{"d_shared_expert": 128, "moe_layers": [1, 2, 3, 4, 5, 6, 7, 8], "router_z_loss": 0.001, "tie_word_embeddings": false, "learning_rate": 0.00231, "beta2": 0.99, "max_grad_norm": 1.0}
Below are experts of layer 6 (counted from 0) of a mixture-of-experts language model. Rows are named router (the router's row for the expert), gate (a neuron's input weights, with its number), up (a neuron's input weights, with its number), down (a neuron's output weights, with its number) and show model dimensions 0-159. Each number is 128 + 32 x the weight over its row's rms, rounded and kept within 0 to 255.
After each expert's rows: a language model's description of what the expert responds to; "raises" lists some tokens whose logits its average output raises strongly, later layers aside. This comes from a sample of Wikipedia text that the model never trained on.

# expert 20
router [ 92 144 138 104 142 170  82 122  97 122 164 118 130 135  85 126 123 131  88 152 144 141 144 137 108 108 153  51 154 140  83 101  74 112 123 124 132 139 129 174 146 181 117 161 134 133 123 122  81 148 130 108 163 150 159 135 172  91 150 191 157  64 121 111 200 105 125 174  80 143 170 119 185 107 117 196  84  89 126 105  82  54 155 147 100 135 146  76  89  97 147 172 120 141  95 150 103  84  76 175  95 159 124 162  97 104 179 163  78  58 140 102 104 129  73 130 115 164 119 129 154 122 129 160 150 147 154 153 122 109 135 135 168 108  80 154 160  90 138 193 133 100  82  88 111 130 113 144 184 115 109 186  73 126 157  87  74 122 125 126]
gate0 [187 106  75 175 124 129 136 163  83 131 141 219  87 178 127 178 122 157 170 166 119 128  76 171 141 105 150 110 142 120 123 100  62 130 109 123 116 119 155 198 167  90  77 129 165  87  95  92 144 134 129 153  66 127 156 123 141 155  90 158 162  98  99 133  94 164 105 154 138 100 141 126 114 115 115 132 101 165 117  63 128 107  46 113 134 128  98  90 168 126 120 157 181  90 128 102 127 113 180 128  96 136 112 104 179 151 123 145 142 146 135 119  97 135 160  92 136 121 147 135 144 108 161  98 150 208  53 121  83 120 156  89 132 110 194 100 139 136 125 167  86 119 194 146  90 122  67 105 148 163 137 135 151  97 101 172 163 118  80 164]
up0 [134 139 125  92 129 141 118 117 139 123 101 143 181 116 131 112 152 100 155 102 126  92 146  83 134 198  85  96  76 193 118 139 121  90 125 123 129 157 146 114 184 144 108 159 171 202 146  74 149 155 106 151 140 181  99 112 130 182  93  79 135 103 147 138 111  98 100  91 140 151 133 149  75 141 139  81 153 133 142  94 127 121 148  74 143 128 149 114 122 171 123 134 144 117  71 104 147 126 115 121 138 132 188 171 147 129 140 142 105  43 140 120 135  63 152 119  66 147 157 106  52 125  92 148 156 153 166  58 119 148  84 106  93  88 160 134 138 144 143 168 127 148  80  13 142 141 113 129 183  96 134 147 142 160  97 198 150 110 177  99]
down0 [134 129 111  56  91 155  70 115 188 114  96 133 169 113 131 184 141  76 175 165 112  66 169 119 139 152 108 130 132 105  88 121 119 154  76 117 104 116 129  86 155 115 117 148 120 146 141 131  71 184 146 133 100 189 132 172 122  77 145 104  97 114  98 182 111 115  75 106 109 175 179 160  71 120  83 135 143 119 136 128 111 116 139 100 159 113 168 182  98 168 111 196  83  96  91 104 164 166 128 122 170  89 153 119 169 142 160 145 120 109 134 137 152 151 113 160 101 147 115 140 128 122 161 170 122 114 122 134 112 113 103 147 144 141 122 149 134 120 155 199 217 205 107  90 183 136 106 166 108 168  66 131 167  80 123 114  67 132  84 112]
gate1 [148 142  97 151  81 131 107 149 124 112 174 102 145 154  53 123 138 173 129 161 124  95 128 116  93 112 136 163 128 107 140 169 142 124 100  48 124 173 124  92 219  61 125 144 158  57 172 104  56 127  98  99 167 128 113  85 180 137 143  91 111 173 114  66  80 129 152 133 189 118 180 119 103  85  96  96  79  76 104 105 114 101 109 158 104 140 131 139 214 116 124 122 184 175 137 137 147 148  88 176  74 125 117 148 139 135 177 164 155  92 121 136 130 144 147 135 120 109 138 124 182 143 167 109 123 171 113 201  95 123 132 143 103 141 160  98 144 149 112  70  89 117 139 131 130 145  84 178 157 140 166 187 126 133 119 106 129 146 130 120]
up1 [162 121  81 164 100 125 120 111  77  88 123 121 153  78 126 121 126 131 125 143 126 148 113 144 113 159 149 131 141 123 101 138 144 136 161  57 121 141 125 156 154 152 133  69 119 160 163 115 149 182 136 145 194 150  83 143 136 156 171 116 187  86 114 109 114 120 203  97 163 162 143 108 102 103 118 173  97 115 112 176 119  32 143 144  92 133 139 126  49  87 166  84 109 118 118 141  80 144 147 145 140 132 120  84 151 105 153 117 112 116 106 160  95  89 105 181 128  88 120 158 123 202 166 116  94 123  57 160 103 192 153 129 189 147 137 150  92 159 107 122 161  96 145 136 147 123 117 162 180 159 118 105 127   7 112 137  89 142  76 116]
down1 [ 56 171 131  98 189  95  68 120  77 154 141 119 137  90  90 137 137 163 113 139 165  95 106 130 162 154 107 131 133  64 127  93 127 124 115 131 156 107 141 107 192 164 177 129 145 132 150 128 208 111 104 157 164 108 124 133 162 179  63 122 154 158 109 150  92  96  87 177 108 164 142  84 153 141 159 129 117 168 143 115  87  97 137 159 123  67 139  72 161 167 119 162  80 127 136 122 187 120 135 132 122  70 135  63 138  93 137  73 113 127 126  68  97  30  81 116 111 147 107 147 176 176 146  91 136 135 125 124 116  70 128 138 128 143 152 130 133 151 107 126 127 153 117 148 161  75 200 178 151 149 153 150 148 143  68 166 138 119 122 113]
What it handles: Word-final plural and noun endings such as -ies, -ers, -ions, -ments, -y, as in duties, varieties, leaders.
raises: "win", "ag", "ro", "-e"

# expert 61
router [ 85 165 167  94 151 133  99 161  87  89 174 162  91 172 107 162 107 172  91 167 163 136 151 161 101  90 160  92 153 165 110 127 101  94 101  99  89 164  85 144 154 143  95 155 173 119 101  91  89 161 153  85 145 141 154 107 153 108 152 152 173 143  97 113 172 105 166 170 106 169 149 157 144 104 123 165 105  79  74 103  81 101 156 155  96 165 166  91  97 111 151 155  95 165 105 146  91  97  92 177  88 161 100 161  89 120 158 181 116  94 171  87 101 166  99 109 109 168 170 143 146  79 109 149 159 167 153 165  92 101 178 167 142  95  91 139 161  91  82 162 138 113  94 100  87 173 110 163 153  96  86 155  96 122 165 115 113 157 149  88]
gate0 [ 90 168 149 136 155 101 131 214 124 118 160 174  97 130 136 175 158 156 121 170 166 101 151 143 112 138 144 136 125 151 112 120 136 130  70 122 124 139 108 120 111 150 129 166 113  71 123 123 119 133 136  54 140 135 146  44 150 113 136 148 137 135  86 110 124 137 171 122 127 124 140 140 120 140 105 159 126  47 107  90  87 119 124 161 112 171 168 106  77 120 194 185  25 182  91 140 106  64 101 112  97 135 109 158  92  81 112 161  86 145 148 119 107 171 122  81 157 162 149 139 117 153 149 168 184 172 135 134 138 163 170 163 121  35 136 170 137 116 126 114 133 135 148  95 124 132  64 144 136 119 105  89  46 172 163 145 106  96 142 118]
up0 [103 137 148 121 168 109 135 133 177 128 218 136 144 172 143 106  64 129 155 156 193 115 153 140 116 172 188 147  84 128 139 129 143 106 136 122 118 111 104 136 130 133 128 124 148 157 119 103 114 118  85 129  93 120 132 219 170 100 197 124 144 121 140  66  75 110 172 109 110  77 147 174  62 116 143 130 131 127 118 181 116 123 125 161 135  72 102  78 107 133 106 174 159 175 105 138 143 118 135 131 165  84 124 100 104 132  93 152 116 113 138 137 184 127  85 136 143 146 120 165 159 118  97 114 130 181 148  84 101 154  98 133 137 136 140  81 118  43  30  86  80 135 120 110 126 154 143 100 146 105 140 146 106  92 167 112 155  99 231 157]
down0 [ 70 146 103 153 141 105 134 149 150 151 145 145 127 108 118 175  74 106 130 147 102 115 100 110 118 132 119 195 117 139 142 131 193 131 111 147 107 136 131 127 122 120 118  44 176 149 155  31 134 155 128 163 204 119 130 117 156 112 119  53 157  80 140 114  70  72 149 103 188 113 108 140 140 135  93  78 110 188 135 157 175  72 122 115 125 199  99 133 110  66 132  88 113 103 159 136  90  65 139 138 140 132 118 131 104 111 141  97 130 132 112  94 134 192 172 142 102 179 157 161 114 114 120 165 105 139 165 111  87 128 112 135 116 102 137 161 168  86  76 101  93 183 176 175  88 163  84 153 132 144 132 113 141 121 146 101 103 130 174 197]
gate1 [ 86 134 160 111 155 107 126 147 118 132 134 115  94 163 125 160  88 151  90 168 135 115 142 129  52  77 164 126 144 213 158 145 114 105 113  72 123 116 110 151 152 155  94 154 153 103 126  89 121 175 157 104 104 156 186 158 166  93 129 145 179 106 101 130 133 115 140 181 124 142 172 131 105  63 118 220  72 116  51 125 104  70 129 135 110 159 162 129  71 130 114 160 129 135 112 127  72  91 170 183  81 119  89 151  89 141 159 171  58  90 166 118 128 129  85 130  94 199 139 163 138  74 136 166 142 125 127 160 123  92 134 110 121  85 126 136 151 100 115 137 138 124  92  82  77 169 122 128 162  93  77 122 126 163 185 126 100 122 151 141]
up1 [111 147  84 128  89 111 114 119 124 137 180 153 127 108 140 119 120  82 145 156 181 102 170 171 181 136 147 109 129  93  92 135 110  53 105 171  95 156  72 178 114 106 151 113 164 137  81 166  87 141  95 131 138 134 136  37 104 165 132 125 107  94 118  97 193 165 103 185 122 148  87 180 209 182 137 114 173 147 135  59  98 204 122 165 127 124 138 136  90  85 184 101 128 116 107 147 154 126 113  85 140 132 147 113 136 111 124  96 163 143 154 115 132 135 143 136 126 114  97 102 155 138 144  93 133 179  96 167 147  74 178 136 140 106  81 151 139 108 148 173  80  96 117 187 117 178 147 124 180  83 172 175  98 107  87 164 149 132 140 128]
down1 [ 92 126 129  96 195 130  84 128  82 163 128 114 146  67 107 117 150  69 124 167  99 147 117 136 122  94 136 145  22 157  58 180 149 117 151 140 158  92  95 144 194  54 123 121 119  78 165 175  95  90 126 169  99 183 159 119 116 139 125 150 128  94 189  99 178 112 168 139  90 182 128 121 124 106 174 106 145 113 137  72 128 114 127 110 126 117 136 114 130 166 182 183 126  82 132 137 140 128  97 128 121 100  83 158 184 133 137 166 122 107 121  93 141 141 133 140 181 111 166 170 196 142 140 118 136  67 110 182  91 132 180 154 112  96 130  87 119 128 116 151 171  92 144  85 103 114 138  84 153 119 165 104 147 165 170 132  79 110 130 106]
What it handles: First token after a paragraph break or period, such as She, He was, It, Jan, A, U, often beginning biographical sentences.
raises: " than", " than the", "ed by", "ed by a"

# expert 7
router [ 96 153 155 106 153 119 103 172 104 116 160 164 111 169  88 153 115 180 118 170 150 144 164 173  89  86 162  94 168 167 116 142  95 124  80 102  75 155  95 141 132 141 101 172 160 125  95  91  83 170 149  97 139 165 166 132 138  87 157 159 172 151  86 124 175  94 135 169  98 170 169 145 155 101 111 188  89  92  74  89  92  92 153 156 103 150 168  94  99 113 143 159  68 133 111 159 101  71  99 168  87 143 108 165  83 148 142 180 102 100 165  93  96 176 102 104 115 166 174 146 139  86 129 150 162 156 137 148 100  85 151 156 155  97  76 143 161 107 106 151 151  99  75 101  96 172 116 166 151  87 100 144  85 121 170  99 104 160 137  92]
gate1 [156 183 162 110 106 139  91 194 100 127 138 126 156 146 151 121 172 126 141 124 138  97 139  83 126 157 104 109 190 141 127 109 112 101 115  42 150 214 124 146 151 149  92 163 109 126 179  82  78 103 116 112  98 107 169 132 150 130  93  71 121  44 153 122 186 136 128 100 186 101 125  96 113 107  88 118 116  76  70 114 154  87 123 139 118 122  89 149 126 103 129 120 134 118 158 167  84 132 116 112 158 142 132 134 143  88 150 139 116  93 139 132 109 100 146 128 129 136 130 103 133 111  86 127 117 167 153 124  93  53 217 125 153 132 128 172  88 148  92 123 102 122 148  65  97 191  87 146 145 148  99 171 138 139 158 117 144 252 120 123]
up1 [186 123  78 121  93 157 152  60  88 125  51 162 101 136 172 113 112  81 124 126 134 155 168 132  92  70 145 104 134  91 145 187 125 164 149  98 168 143 122 151 138 150 136 124 117 103 102 150 131 133 157 161 101 162 106 118 153 139 118 179  79 109 142  84 157  34 176 109  82  97 147 120 173  98 139 133 173 219 117  56 135 153 185  66 156 124 129 134 109 112 154 152 154 121 164  83  60 121 137  90  96  99  85 157 132  57 148 158 115  75 118 119 149 107 172 107 119 127 109 143 109 118 177 149 183 118 111 170 124 136 131 142  99 125 122 106 128 133 108 131  73  65 186 166 133 153 124 165 126  80 136 151 110 138 138 153 121  94 134 120]
down1 [145 142  57 142  72 105 125 223 125  99 133  96 139 140 109 130 141 167 168 203 161 137 152 143  90 140 143 154 187 132 163 152 126 113 124  93  82 191 145 147 122 127  88 163  81 177 135 116 159  92 132  92 163 165 142 152 153 114 108 151  92 130 117 169 162 182 131 143  85 159 144 161 136 120 116 104 100  91 105 104  88  80 120 115 113 134 139  25 172 101 161 119 136 125  83 110 124  67 109 100 161 107 181 107 135 133  77 163 124 142 172 126 120  99 140 116 129 112 129 108  82 110  95 144 159 156 165 133  91 148  99 152 184 100 153 118 145 170 151 143 146  36 134 119 105 167  93 182 130 105  86 142 113 197 123 135 112 135 111  62]
gate2 [117 171 114 123 135 122 103 165  95 146 147 132  60 115 104 187 114 135  98 115 176 133 155 163 101  75 127 109 118 141 138 179 120 122  88  88 100 116 115 129 159 119  96 178 167  82 139  82  89 161 139 135 173 124 156 159 149  99 176 159 142  70 103 104 154 138 152 202  98 195 141 135 130 119  91 133 114  93 133 112 119 106 183 206 137 190 137  95 114 113 104 170  57 167  77 192 146  70 110 170 123 129 136 134 113  99 138 135 126  92 159  89 122 168  96  78 122 138 150 144 132  80 133 187 137 187 165 153  74  92 109 150 140  95 152 135 121  93 107 141 136  94  96 159  93 126 147 152 152  89 123 151 123 133  83 108  74 169 195  76]
up2 [122  70 134  80  61 146 102 153 117 133 126 172  85  94 125 145 153 129 114 135 155 164  99 113 129  99 121 179 133 100 136 139 151 154 116 146  95  96 177 111 165 118  97 143  95  94 140 116 108  97 154 149 172 105  81 165 134 101 139 159 129 112 143 148 121 154 113 159 111 253  96 118 191 136 150 141 101 112 180 231 129 117 131 170 148 147 154 150 136 145 148 124 126 165 133 192 180 146 142 114 117 103  78 107 148 127  96 114 121 158 146 165 157 127 141 135 145 109  85  67 114  75 146 131  85 120 133  77 111  48  70 106 157 130  95 189 108 126 144  97 131 142 109 147 176  84 181 143 128 116 145  93 164 138 106 188 113  79 161  67]
down2 [187 107 175 159 146 132 171 106 118 132 176 138 134 122 119 143 104  97 142 160 103 119 110 106  96 136  84  83 143 100  95 157  98 112 142 111 132  93  65 134  56 134  51 108 116 113 138 117 219 134 109 146 190 127  92 122 116 162 119 120 122 103 131 116  79 120 131 115 136 135 127 128  94 148 143 191 115 121  98 155  96 139 114 143  89 127 132 137 135 108 123 155 109 107 141 185 173 130 151 108 127  57 133 165 140 194 167  88 152 207 115 104  73 118 127 130 122  94 145 201 116 137 132 101 138 172 126 140 151 127 112 100 123  48 163 105 162 132 158 138 118 198 150 138 138 111 125  87 113 137 145  52  70 129 207 147  83 125 223 133]
What it handles: Periods after initials and author abbreviations in species lists and name strings (Bakh., D. S.), plus decimals, word-start pieces like pro, dec.
raises: "ese", "ca", "ce", "et", "ell", "ano"

# expert 3
router [104 147 152 102 160 141  86 156 113  92 205 149  75 148  89 158  98 178 111 132 154 130 161 180 123 115 143  85 161 150 106 124  55  97  65 107  71 139  66 128 133 139 108 124 145 134 102  95 101 152 131  88 161 146 169 115 151 102 153 125 169 140  91 136 183 117 143 164 109 180 149 161 175 134  74 166 129 106  64 111  79 108 133 162  80 150 194 113 130 110 146 150 132 135 103 204  90 106  95 174 110 130 107 149  85 124 143 127 138  90 181 124  90 154 145  84  83 161 164 168 154  89 109 161 127 131 151 147 100 110 143 146 146 106  95 128 134 128 118 178 154  99  64 109  76 189 121 203 155 118  79 146  77 126 129 100 132 156 131 103]
gate3 [130 153 134  79 175  97 144 198 140 102 121 146  39 201 110 148 185 164 118 132 128 168 145 139 116 135 135 112 140 159 136 135 106 160 143 135  45 115  73 130 135 128 114 121 147 134 102 104 144 129 139 133 138 188 135 139 168  81 142 155 138 133 135 127  99 149 120 128  76  99 154 119 123 115 113 109 147 123 155 109  82  87 103 154 169 166  82 107 150 120 108 174  84 144 108 102 155 113 123  89 111 145  82 151  25 114 130 125 141 177 170 114 162 154  82  84  82 186 131 124 129 138 131 111 117 191 135 120  83 109 131 146 132 116 127 108 184 125  42 136 236  66 142  96 118 109 110 149 140  76 155 157 104 144 161  85  68 123 132 115]
up3 [121 124  72 165  45 132 110  85 138 131  89 156 193 101 169 137 115 132 109 142 113 128 151  61  48 110 126  76 148 101 100 112 123 148 146 115 191 173 103 154 139 157 108 133 120 119 130 103 139 152 128 146 240 118 112 144 119 114 126 140 186 132 118 135 132 119 128 142 166 168 153 100 155 135  79 123  92 156  49 142 148 135 142 131 101 114 122 131  97 110 172 127 139 119 124  77  91 134 164  56 126 153  82 168 169 161 130 162 106 150  15 115 103 105 172 136 147 105  91 166 123  69 199 154 156 131  90 160 155 164 145 152 133  97  82 143 132 115 173 132 101  96 134 152 131 110 156 112 117 112 114 154 111 145  80 146 166 101 121 183]
down3 [113  91 178 145 155  65 147 111  46  97 147 148  66 176 107 133 141 148 150 129 118 127  86 157 105 144  42 160 160 149 117 211 149 108 114 132 102 152 122 109 112 137 119 152 120 139  59 156 119 153  92 139 172 113 106  73 126 143 125 102 181  96 122 126 109 126 144 108 107 116 105 107 109 140 151  42 167  93 145  99 168 128 153 185 171 134 139 148 138 137 122 152 107 160 169  78 113 143 122 132 105 153 125 186 135 106 140 151 155 141 126 172 138 121 100 187  93 118 106 118  98 149 168 179 117 178 141 105 148 145  66 126 133 187 100 120 174  65  78 120  75  76 123 134  71 157 134 138 165 149 167 107 127 106  77  98 194 104 145 172]
gate4 [131 145 120 110 121 220 133 182 143 124 129  95  93 118 139 119 140 184  76 208 179 144 144 135 128 109  77 120 164 149  89 129  29 101 138 121 112 198 105 142 161 174  91 144 132 135 158  81 135 135 132  61 169 150 163 118 149 144 169 130 163 109 101 116 118 117 148 100 103 129 111 122 139 109  97 134 111  61 143  65 119 129 119 165 140 115 140 171 133 130 225 136 115 160  83 149  96 130 145 123 148 107  76 128 142 182 151 144 151 136 102 113 119 129  89 136  99 105 163 153 143 167 167 143 111 143 136 205  97 140 172  89 112  79 143 106 167  82  97 128 125  95 119  95  61 147  93 167  93 126 131 109 109 187 174  71 113 139 128  97]
up4 [145 138  97 125 107 150 191 126 151 109 132 207 127 110  98 149 110 188  99  71 145 150  93 116 108 137  65  91  99 128  42 132 105 205  92 158 121  90  88 149 146 132  78 159 102  98 126 131 145 142 155  76  49 140  88 111 144 177 140 140 125 115 122 126 109  80 147 129 133 136 146 133 185 121 122 169  82  73  96 158 147 130 108 106 131 123 215 156 114 135 125 106 113 171 110  77 125 114 118 100 108 140 139 124 148 154 106 130 162 161  93 136 167 145 161 149 123  62 110 166 167 139  99 124 163 134 104 177 124 145 198 127  93 155 159 140  92 119 124 120  73 168 134  97 103  87  89 108  96 206 139  95 206 114 164 138 149 165 119 116]
down4 [ 79  76 100 140 143 130 102 130 164  70 105 204 133 137 123 158 136 179 165 186 123 140  90  77  71  95 118 164 133  87  89 133 151 150 173 136  93 116 141 150 176 123 105 182 108 121 164 129 166  91  75  98 132 135 217 119 126 154  81 134 163 141 156 146 145 148 127 139 150 141 169 101 202 115  83  95  85 142  70 181 159 120 146 133 153 116  92  96 129  81  77 149 133 118 127  89 158 112 173 116 150 136 106 142 127 138  88 120 124 124 117 145  72 131 116 138  69  91 109 160 132 101 121 146 159 109 117 141 125 118  88  93 154 123 189  99 161 143 165 112 128  97 157 149 198  54 119 177 207  86 123 172 141 112 104 114 177 122 130 148]
What it handles: Punctuation inside numbers and lists such as the colon in track times, decimal points, and dashes in scores or year ranges (5:01, 1911–1989, 6–4).
raises: "ion", "ion of", "ion."

# expert 19
router [104 172 153 110 154 136 103 174  80 116 178 120  91 161  94 157  89 194 102 156 163 119 160 182  97  93 139  88 156 175 125 120 106 119  86 104  91 187  69 126 143 168  84 169 169 138 102  97 102 172 162  97 149 145 140 121 156 111 153 154 162 123  84 118 165 115 146 155  91 164 134 150 159 105 112 166 112 103  74 112  92  79 156 161  88 163 170 107 118 105 157 173 106 171  92 155  83 112  90 159  83 139 112 148  95 181 156 178 112  87 164  97  72 158 109 103 108 173 167 150 159  83 130 154 169 165 159 176 122  96 153 178 150 116  96 142 160 104  88 172 130 112  91 112  78 181 102 156 142 113  87 162  92 101 152 127 100 136 144 110]
gate0 [ 90 167 131 126 119  85 117 152 102 126 173 151  89 120 124 155 104 184  86 148 118 130 135 149 119  53 131 129 129 112  98 122  72 109 150  96  61 103  91 144 144 124 146 166 138 130  88  75  87 151 239 113 108 177 157 125 156 147 129 190 130 149 122 131 130  76 140 178 133 168 195 138 157 156 137 177 105 124 126  94 102  96 147  97 111 136 155 124  87 117 171 134 142 185 134 128 128  67  86 186 134 108  93 129 112 102  91 123 106 134 109 112  97 119 116  96  49 201 152 156 197 128 160 133 147 155 141 196  73  78 142 187  97 110  88 144 174  86 117 124 135  94 136  93  85 143 120 136 141 106  94 143  92 138 150 136 121 144 161  92]
up0 [166  91  91 144 128 165 135 153 148 100 191 123 146  51 159 145  58 203 116 125 143 154 179 117  92 153 103 134 117 143 128 111 157 146 101 177  82 184 149 183 150  78  68 152 121 156 122 140 152 116  73  96  75 126 170 101 124 149 131 125 127 129 152 141 173 108 156 186 146 114  84 138 154 123 121 122 150 116 167 134 146 144 189 155 158 123 135  99 139 142 154 167 146 119 115 190 132  92  72 122 124 102 121 162 127 168 128 109 113 110 146 120 105 171  76  89 148  97 194 135 150 107  87 111 125  83 107  84 134 116 178 111 156  42 138 187 102 205  93  42 102 114  79 143 108 115 121 142 126 114 165 160 132 101 124 153 100 133 136 145]
down0 [176 121 121 206  59 147 129 141  90 115 126 162  64  94 161 111 144 123 169 101 154 113 161 148 102 133  81 129 110 134 128 100 159  95 112 121  75 118  97 158  74 135  93 129 144 125 131  50 186 171 131 143 188 188 174 107 154 136  81  75  77 160 137 148 131 185 158  98  99 163 152  82 165 111 102 167 114 101 133 165 117 109 103 146 123 159 163  94  98 119 110 160 134 102 132 126 108 126 108 108 133 187 114  90 171  77 114  87 145 115  96 117 138 137  98 110 172 162  70 112 154 104 138 180  57 120 144 237 123 135 117 141 198  87 112 143  91 136 145 180 105 120 158 127 124 140 126 129 144 170 136 103 148 125 128 168 127  94  97  97]
gate1 [107 165 160 105 149 171 103  91  43 128 149 139 120 135 177 218  97 186 134 136 139 124  92 118 115 117 218 115 158 133  94 111  96  71 118 137 121 117 122 138 103 139 119 160 147 104  83 135 142 165 118 102 128 183 144 120 106 129 114  98 172  73 119 117 168 122 128 159  81 141 177 176 142 112 137 144  87 136 106  94 110  90 106 121 113 194 121 117 108 110 154 110  40 145  86 203 117 128 116 145 147 149 150 144  99 115  89 166 164 102 148 101  93 146 108 118 129 144 113 158 186  89 139 145 177 173 132 153  89  72 121 141 117 108 124 120 149 106 125 130 141  82 132 118  50 164  26 146 160 110 118 190  79 138 167 137 151 101 124 127]
up1 [121  85 102 130 171 170 190 169 168  64 109 147 130 129 115 145 168 133  90 136 186 111 169 151  98 121  70 105 123 100  91 144 142 174 106  73 102 158 108 160 131 101 136 176 151 107 127 156 130  90 136  79 126 132 126  86 146 134 143 166  95 151 158  96 134  87 158 130 127 137 138 140 156 143 100 133 132 124 151 148 140 130 162 135 109 131 154 139 108  83 169 166 161 119 134  32 111  85 164 108  59 105  61 206 136 115 141 122  60 197 122 122 184  93 144  79 145 158 105 105 121 176 141 115 152  94 139 118 144 153 163 141 167  77 139 156 177 127 111 101 116 156 105  92 210  76 142 155 158 119 148  96 120 188 113 165 105  65 143 116]
down1 [140 148 123 114  83 173  89  83 188 146 142 116 120  74 132 104 128  24 211 126 173 132 129 104 156  98  72 186  79 115 105 168  86 155 117 108 122 145  91  83 130 113 131 181 142 111 122  83 147 103 185 152 123 160 141 170  79 125 104 118 153 122 138 132 137 152 157 149 142 105  78 130 168 133  99 136 126 165 186 143 130 111  82 160  91 126 202 127 146 107 119 116 128 116 144 133 110 145  95 155 108 142 146 114 159 152 130  68 139  89 120 111 114 134 143  82 131 144  55 177 109 194  85 158 110  79 148 173 106 151 155 146 176 161  81  93 107 119  94 130 108 127 188 139 122 125 136  90  94 134 169  71 134  88 176 139 173  75 155 122]
What it handles: Line breaks, indented dashes and pipes that begin new rows in bulleted lists and tables, plus the word put in shot put.
raises: "pr", " Years", "ature"

# expert 34
router [ 91 174 162 134 181 157 101 144  86 110 140 130  78 154 113 191 104 175  97 159 161 168 149 141 105 114 130 106 151 170 114 144 106 110  81 139 103 118  77 137 112 149 140 186 198  96  86 129 107 120 153  97 124 159 147  80 134 127 171 141 152 110  65 121 144  99 146 177 111 174 134 164 117  89  65 168 126 106 107  80  47 150 162 127  98 180 154 134  86 118 107 125  62 175 108 144 126 113 116 155  66 171 102 171 100  96 177 140 151 133 151  87  78 176 101 124 133 133 131 179 175 135  95 158 178 187 143 146  85 102 159 159 160 141 134 174 144 145  91 119 127 120 111 104 113 182  67 134 149 113 101 140 100 155 165  98  93 154 129  88]
gate14 [108 125 173 157  78 110 104 130 106  59  90  90 139 157  97 142 122  89 116 127 138  81 141 150 105 104 148 117 222 124 132 105 117 155 168  99 138 151  69 163 128 146 119 130 148 156 121 146  69 210 114 161  54  72 143 157 139 123 185 114 157  72 129 127 121 105 106 106 125 122 147 141 133 128 193 178 143  90  82 163 143 153 138 102  67 176 167 139 163 168 115  91  90 125  95 149 126 167 167 144 103 129 155 169 122  93 171 150  80 155 180 100 106 101  84 159 146 147 152 163  92  94 162  88 128 130 133 145  90  54  94 109 107 154 114 142  88  87 134 106 162 175 121 115 158 154 137 149 128 151 165 115 105 123 180 168 177 134 167 177]
up14 [ 95 146 139 114 118 172 170  95 111 138 113 119 129 118 165  74 154 152 163  79  97 194 122 155 170 142 124 112 113 142 167 151 139 141 125 164 116 132  84 149 115 116 105  98  96  84 137 143 147 118  55 176 115 148  54  57 128 109  51 159 125 126 147  79 151 164 169 156 128 154 116  81 114 152 121 151  91 124 113 148 117 155 198 104 112  76  95 117 128 146 155 144 165 166 105 164 167 135  83  95 102 145 142 153 174 180  92 135 125 113 108 150  86  98 155  92 127 136 174 131  57  98 129 105 155 225 122 144 159  89 176 108 126 150 128 151 130  75  54 118 105 129 155 137  91 102 136 105 171 165 178 109 132 117 171 148  64 126  82 125]
down14 [177 184 147 157  67 129 131  98  59 117 144  65 123  77 160  15 116 107 126  78  86 190 141 135 102 136 131  78 123 200 113 142 103 140  84 132 108 138  73 141  87 166  77 106 125 128 145  95 112 109 112 196 185 156 210 144 127 109 104 107 136  80 148  98 153 170 149 135 148  97 105 102  82 104 132 162 107 127 140 145 105 102 131 132 140 113 130 106 135 123  96  78 184 103 205 117 134 130 104  99 111 128 179  81 144 152 140 198 144 132 100 184 132 184 108 138 123 110 136 158 105 122  73 132 124 143 133 169 125 172 111 110 133 138  84 125 159 172 126 100 106 131 131 124 143 167 124 121 114 158 119 118 140 169 131 105 144 195 172 128]
gate15 [ 98 118 173 132 139 130 100 164 142 155 113 102  97 173 123 132 112 135 103 147 166 141  76 108 104 174 147  50 113 110 153  94 111 116 146 116 102 146 126 155 181 177  66 159 195 123 126 103  73 117 177 100 122  75 145 200 131 118 118 172  68 114 137 115 127 149 125 158 140 114 167 120 126 124 138 177 106 122 125 111  66  97  92 160  48  63 121  91 194 159 118  92 130 129 109 166 132 168 123 164 160 107 118 145 117 111 113 165 119 139 156  74  88 145 123 178 127 135 160 198 192  87  91 148 180 109  77 146 136  82 143 196 156 136 122 140 160 109 171 133 131 196 103 138 101 151 117 135  83 128  99 134  92  92 163 109  95 155 165 120]
up15 [ 99 107  53  89 154 142 100 102 132 131 151 155 109 176 161  92 114 163 128 166 109 151 141  90 137 168 120 122  95 190 110 140 116 107  94 164 150 151 163 117  90 149 126 128 197 155 151 128 157  78 115  91 112 151 112 147 156 173 160 138 105 139 160 111 127 117 101  92 194  96 118 180 130 140  99 184 105 123 130 102 112  92  84 136 135 170 100 150 174  92 162  72 127 122 182 112 152 129 172 130 157 120 109 128 136  98 116 138  98 195 133 156 104 202  79 191 118 141 145 100  85 139 128 135 128 167  65  85 101  52 142 168 115  73 125 194  78 135  54 115  98 160 148 103  79 148 125 149 109 123 101 175 152 166 155 116  81 166  95 132]
down15 [139 146  96 173 108 135 102  99 170 100  87 107 113 142  95 162 115 172 178 127 123 137  95  76  90  98 129 108 124 123 132 139 160 158 127 135 201 140 104  77 161 133 130 126 112 163  71 142 119 112 156  95 162 135 141 189 165 155 177 145  96  84 147 110 143 119 158 103 179 151 130 100 137 211  39 159 177 148 138 133 124  95 183 108 120 195 112 139 188  83 104 107  49 125 164 154 129 142  38 114  98 126 170 124 128  64 107 126 179 119 102 125 134 132  68 151 138 145 129 116  57 111 149 132  74 133 117 174 138 132  92 148 195 151 120 103 140  88 143  79 115 134 165 103 119 168 105 116 110 158 120 154 139 129 145 138 149  81  87 147]
What it handles: Inner syllables of foreign names right after an initial H, T or B, such as H-ul-anicki, Tah-it-i, H-ig-aki, plus accented vowels.
raises: "ade", "ring", "go"